config.toml
d_model = 512
moe_layers = [1, 2, 3, 4, 5, 6, 7, 8, 9, 10, 11, 12, 13]
norm = "rmsnorm"
tie_embeddings = false
grad_clip = 1.0
batch_tokens = [65536, 131072, 262144]
seq_len = 512
dataset = "wikipedia_en"
Below are experts of layer 4 (counted from 0) of a mixture-of-experts language model. Rows are named router (the router's row for the expert) and show model dimensions 256-319. Each number is 128 + 32 x the weight over its row's rms, rounded and kept within 0 to 255. Numbers have three digits each.
After each expert's rows: a language model's description of what the expert responds to; "mostly gets" lists some tokens that are sent to it at least half of the time. This comes from a sample of Wikipedia text that the model never trained on.

# expert 11
router:160112134120131111110177136097127151148158109115141172096153129086126122151068145091080150191108157108142142166084105103096164114157170086160101089207161126146195166077124124104140138140152095
Description: Head nouns of organization names and roles after proper adjectives, such as University, School, Association, Project, Minister, director.
mostly gets: " University", " director", " School", " Association", " Council", " Minister"

# expert 17
router:096090121184108145125149127135137105091135160079118099088048128091142153179095117171121125110099082068131106159125123106108144162136169115082099067147120115124108132071173074093163174099079136
Description: Pipe separators between cells in numeric tables, plus == section-heading markers, list dashes and semicolons in stat runs.
mostly gets: " |", " 3;", " 5;", "4.", "7.", "=="

# expert 37
router:117103122108185197146144110136082122124099124122109193144149138143162087158158106117145118143114072112078137102056148115070086177129152153122163107105139163132147099101094134119150139117165175
Description: Pipe separators and line breaks in table header rows and succession boxes, with labels like Votes, Candidate, Position, Historic Places, See.
mostly gets: "See", " Historic", " footballer", " Places", " UTC", " •"

# expert 45
router:145084111122100141153121191117069103158142165153154089157153172106160107163138107125125102100145177162089167110054202131177100086114147122161113157094083105084081126113117114113111230099171139
Description: Single letters and byte fragments inside foreign or unusual words and names, such as Vietnamese diacritics, Ku-y-pers, Mak-to-um.
mostly gets: "zy", "ร", "hina", "ddy"

# expert 19
router:120143161108096111065113128131152162155088139127090112146132082106124093112125108112142185160066157183091122143107088061099054104076148112129198091141130146145181118054151152120119176120083149
Description: Counting and ordinal words after the or a, such as two, all, several, third, fifth, and nouns like rest or end.
mostly gets: " two", " all", " second", " three", " four", " several"

# expert 29
router:108152170168104145097115113125111110115187094156095204111101100125100057125139088079174077103147127081113070098130064145157209060119085098105163155128114135102151103182162185133103128150123104
Description: Opening word pieces and prefixes of longer words, often scientific, such as co, pro, anti, sub, cyto, cyclo.
mostly gets: " co", " pre", " pro", " anti", " sub", " con"

# expert 46
router:081093092137165102118167112127075162147122134157123171142113075064121155127097163150107118098146138111184112113071136161121188142094125148082129137176136143179138104175155134136125041167136127
Description: Adjectives and adjective endings before nouns, such as local, new, German, English, military, and suffixes like -ian, -cultural, -ic.
mostly gets: " local", " new", " German", " military", " English", " Russian"

# expert 48
router:167144125132135146095085129108126117107087102142159169096181107101121173118101099210184168178121168151103129114133147146096124113132169203132125173232105153099158143193135133115098103152138090
Description: Initial pieces of place, building and institution names after the or of, such as Shirlington, Lilleshall, Phoenix, London.
mostly gets: " Cur", " London", " royal", " Southern", " Bor", " private"

# expert 0
router:095151150133131125050102116141128101123118104155146165140070129178159157094157136144085173124121072163164101160110089094153111133150146150153139127112114108129123129161115088091080156130186153
Description: Byte pieces of Thai, Tamil, Arabic, Sinhala, Greek and CJK text, plus scattered tokens like born, most, See, Note.
mostly gets: " most", "See", " Born", " Candidate"

# expert 25
router:158094098149192128093033148106168082170127077133158160155103114121150119142223123106144115098091057154117119112124126138077120115211066170096149164120136063037099136128141109087100098140081138
Description: Numbers starting table cells or figures in election, sports and census data, such as 21.0%, 3rd, 69,109, 56.
mostly gets: " 5", " 6", " 10", " 18", " 21", " 25"

# expert 41
router:090159118126178170116130127112138108118164125131124152143137113150045061153152130138133146138150117131068110141172148146126122189128146134090171108105128173134049145116127199109089158125179172
Description: Coordinators and commas joining list items or names, such as and, or, &, including, but, and commas in lists of people or places.
mostly gets: " and", " &", " or", " including", " but", " et"

# expert 22
router:127155074144137133118145145135144116098103122131157057141157138147135111069075104079101119109137138132144161134137147144131068052126107155112076153146177105142148122137136093146095161162133149
Description: Final pieces of proper names, such as University, College, School, Academy, Street, plus acronym fragments and Latin species endings like -ensis.
mostly gets: " University", " JPL", " Academy", " School", " Theatre", " College"

# expert 30
router:141073122146171159136106127131183143138147142106089142101119117157144119140091072173135138068106097136148146111074118166124033171165169121150148151095120143155115147131043156124179082103177149
Description: The verbs was, is, were, are in descriptive sentences, and column headers in tables such as Votes, Total, Year, Certification.
mostly gets: " is", " was", " were", " are", " been", " %"

# expert 24
router:141132122122161117086096129157119183094111163145091203123143110146139082121168113142125148161145078113141079127134095082108161090192105099138126100134144136128141131122142126156137070147096119
Description: Opening parentheses and quotes, Romance particles like de, un, con, and word-initial prefixes such as con-, pre-, re-, inter-.
mostly gets: " \"", " de", " '", " un", " con", " non"

# expert 38
router:127145124103113194163119119137129139069148175159138103166114115180124144150146145062120155096122109154120145112197132153112136210130140182077141127167128138201103088182130127143175087106185117
Description: The word the and other determiners such as this, its, their, his, plus possessive 's, usually before a noun.
mostly gets: "The", " the", " this", " its", " that", " their"

# expert 20
router:119129131101087050229099106154128170131127097167181086158156160137132114114130123140123134123122132167152162122138152090095171146132133118157109149204142136146176181139078124084085140117172092
Description: Surnames or name pieces after a first name in lists and tables, such as Mc, Lind, Brod; also Asian name syllables.
mostly gets: " Mc", " Ol", " Ash", " Kim", " Z", " Smith"

# expert 26
router:084117145093115157152100132116134066126103125116090135124072115087137096102114115174125131103098110133153155160129109132115084130097101172136151125149150169162189174140102153125133185099138126
Description: Subject pronouns and subject nouns before a verb, such as he, it, they, and nouns like team, band, season.
mostly gets: " they", " he", " him", " it", " she", " They"

# expert 8
router:124114087112117143108114127146133158151127137170152167164122147106100154172111126113129125073151118141167081155066118097119110103097171114131121111094105074135134116098164108165171128205153090
Description: Past participles after was/is/were in passive clauses, such as announced, released, located; also place names after a comma or colon.
mostly gets: " used", " released", " announced", " known", " located", " built"

# expert 21
router:108144160121087105124125139119156170117139129145135144109081166112082143132104134105107164130144113102059168150173169126105109119160199095137111126108075101160175154066142102100163186088123118
Description: Abstract or functional nouns and suffixes following the or a, often before of or to, such as response, order, service, due, approach.
mostly gets: " due", " order", " service", " route", " position", " addition"

# expert 58
router:170161192120105165121123160158130133060122149160091173149156150192135091118136127136155085166150125088141105120092166165160095131147085120089125141058120176141085110098149094184120106100124122
Description: Line breaks, headings (==, ===) and "the" at entry and section starts, e.g. "the same", "the species", and "(" after a title.
mostly gets: " same", "|---|---|---|", "Early", " Clade", "hylum", "The"

# expert 9
router:136155138109255093102109136131181144208085077146165160121164132108181096137117178068083121148145124132144133154088195156105155115167094124140171119155108118148117139140113105198188073126163178
Description: Words naming governments, parties and nations in politics and election articles, such as United States, Republican, federal, Canadian, Supreme.
mostly gets: " government", " Democratic", " Republican", " Conservative", " Russian", " Canadian"

# expert 7
router:090094134117098121120151149137119149165130154173130099140098159160127202120125148159165106197063119150131101095081063184112073106086116065069111138113094092108104103116128083089127155136114160
Description: Symbols and digits in LaTeX math, chemical strings, asteroid tables and infoboxes, such as closing braces, subscripts, colons, MPC, UTC.
mostly gets: "}", " MPC", "_{", "0", " \\", "-3"

# expert 34
router:175079135128151164172137130136114122072169110093109118028111143182097156145057132174139118169112100178123171157130193092155150142153176120115131073089114111145115124091100087055208162068168108
Description: Pipe separators between table cells in sports and results tables, plus semicolons and colons in infobox-style lists.
mostly gets: " List", ");", " 0;", "|---|---|---|", " |", "---|---|---|---|"

# expert 61
router:215097112146148138138118145144119097138148146129111099178191130104088125134147129133154083217091087106143184141138127118126070126111155142157111178152199112156168132112127111086070130134142136
Description: Second words of places, venues and sports teams in tables and careers, such as Orlando Magic, Detroit Tigers, Street, Arena, Massachusetts.
mostly gets: " Chevrolet", " Racing", " Motorsports", " Avenue", " Championships", " Socorro"

# expert 56
router:113152162095066124049124159088119177112157079164074193137125084078143119084113177131112124090209120121119068110123091075146199150127109154104097179177110159114076123076101133166161130075137106
Description: Adjectives and name starts in history, religion and ethnography, such as human, civil, Greek, Germanic, Fran in Francia, Pope Stephen.
mostly gets: " human", " civil", " medical", " Greek", " alcohol", " man"

# expert 6
router:085149112174106106170101091121074077124136091140090147139048170122103115108127084130094083121073083086155118102106094114131131139134105150145084073081184197082138150101106150097175118144125154
Description: Reporting and action verbs and the prepositions after nouns in prose, such as of, to, found, stated, wrote, describe.
mostly gets: " wrote", " stated", " among", " against", " praised", " said"

# expert 62
router:169127165116091125131123147153064108120176158097123206135078130186124147130128120167070120128097139135137121135203129143131086111076092100156096134061118184136170091147062129145159186175166194
Description: Prepositions following a noun or verb in prose, usually before the or a date, such as in, of, during, from, by.
mostly gets: " during", " in", " through", " at", " by", " from"

# expert 54
router:110134102135156086181122071110148184145130115096054139138124104161112210112122153153075131105143187158149127131079153120129176192126125136157156109107175179067121091163147150069155096120144211
Description: Dashes linking musicians to instruments in personnel lists, table dashes, and prepositions like of, to, from, towards in prose.
mostly gets: " towards", " to", " –", " of", " between", " featuring"

# expert 60
router:063100114101171102152164140136056116102057120106063123117148109130168111147121154140141131122186138107145153090161112141133182113145145117145167136038169138152106140118133109097167193143128143
Description: Commas ending places, dates, and appositive phrases, such as after years or County, plus ), ; and and.
mostly gets: ",", "),", "\",", " 2015,", " 2010,", " 2022,"

# expert 50
router:100150092098210119145191107133199120191135132101114158120110152098183137104081146132098136136180104135181127132092157146093041126135173081180141124134142104140148112139105157123076151173119160
Description: Field labels, headings and years in biography headers, lists and infoboxes, such as politician (1886–1974), Born, votes, Early life.
mostly gets: " JPL", " Genus", " Coordinates", " footballer", " Born", " Turnout"

# expert 35
router:134173168154099169140113137177101118106157068107091071148096145166108168124071103175088118076142127145113082134151111146111095094103135159147152105098155176121096106164106151125173085117169103
Description: Prepositions and -ing verb endings that take an object, such as of, with, from, without, after, causing.
mostly gets: " without", "After", " take", " using", " After", " own"

# expert 18
router:152115109152088169074110145151143111147119135122135087202127130138220142192104144057111143150138152112152139109160179130144117163102094171124142124151188072151148112124125093118207096107081161
Description: Ordinals and words about results in sports careers, such as first, fourth, consecutive, debut, won, final, and frequent the.
mostly gets: " debut", " won", " previous", " third", " Best", " final"

# expert 51
router:164124102087145117143120118116117176098155063125142053081116118146162139081142142172148118081124095185125081102202160176130129146155120106132128088119108087055117158095121160140127111109092137
Description: Line breaks ending table rows, list items and paragraphs, plus heading markers like == and ===, especially in election result tables.
mostly gets: " ==", "\n", " ===", " ===="

# expert 43
router:182163110138144110106143084130101131148087150172123165127161117127162110109149154137061124188194147167081166130125129102157168130153132099123143113115162130106123135124157088134141082048080168
Description: Dashes opening list items after line breaks (synonym lists, awards, infobox fields), plus pipes, quotes and parentheses that open table cells or names.
mostly gets: "-", " ", " -", "4.", " †", " \""

# expert 36
router:174151094132100117112173118060072109138110179174121156167158151130134159172126131087172117159091149164168131170117128143159120117138157125136129095183169169138129130092115181162138148100177177
Description: Three-letter country codes before athlete or team names in sports tables, such as USA, FRA, ESP, AUS, plus other table cells.
mostly gets: " JPL", " MPC", " FC", " FRA", "′", " USA"

# expert 59
router:166096135118131134056176139145131107126124179084125108084117071169118124125101123142124092168180162145135178126139062142126139113161125066152089126127150161146123102103144175147054166118119135
Description: Periods ending sentences, often before a new sentence or line break, plus ). and ." and numbered-list periods like 1.
mostly gets: ".", ").", "\".", ".\"", "2.", " (0)"

# expert 12
router:149152150051106092184185161115128184139169116093183135169131149074126100172138139092160106075137165093141164153086151109172156094130180134171139162166162118151137062208147122165118142145167133
Description: Word pieces inside foreign personal, place and taxon names, such as Nijmegen, Etock, Laemosaccus, and given names like Manuel, Maria.
mostly gets: " Manuel", "ik", "ich", " Maria", "iz", " Karl"

# expert 44
router:059149132097110097170117133110164105077131095116115068160122095137115100076145149109058137124117150106147090099159120120177113167125104141124131145101123111175080120153177118117118165144126114
Description: Verbs, conjunctions and nouns in narrative or quoted prose, such as wrote, said, decided, because, how, and opening quotation marks.
mostly gets: " wrote", " how", " you", " asked", " decided", " wanted"

# expert 40
router:158127121101142117135181152098130157140073206107135140126140099120101153133155096084140107191087157166200127099160080133162117064152154157152162117086109129132127105151116123141094118086042058
Description: Commas, spaces and colons inside numbers, dates and list entries, such as attendance 14,624, January 7, 1871, and track lists.
mostly gets: " 3,", " 4,", " 5,", " 10,", " 7,", " 14,"

# expert 13
router:175073127095118116071136130130071146131096103113138143102128182115180121092125152122104112181131132098121159118134116190132130090167090139140182113117145102136146088105170123137156054178138153
Description: Hyphens inside compounds (nine-year-old, Soviet-style), list-item dashes after line breaks, and first words of proper names such as Air, Grand, Super.
mostly gets: "–", " Air", " Grand", " High", " Super", " Sports"

# expert 52
router:174098183168168064194116174149124159108067168071161111136172102086073147111132128156158153101139157143109101155135143175141168138112139135118109114098161136121159127126096121201109129128109141
Description: Spaces and pieces of non-English personal and place names in squad tables, such as -ović, Sri, Singh, or a space before Léo.
mostly gets: "ović", "ę", " Sri", "hina", " Bha", "ić"

# expert 49
router:122102121118182113140165109122089142164115127141065121149169182134121127175178180136094063209120112096108130139143111179137103176131089130155081126165160095082126096118123159071108137133227139
Description: Pipes ending table rows before line breaks, heading equals signs, markdown separator rows such as ---|---|, and closing parentheses in infoboxes.
mostly gets: " ==", " ===", "---|---|---|---|", "|---|---|---|", "|---|---|", " (0)"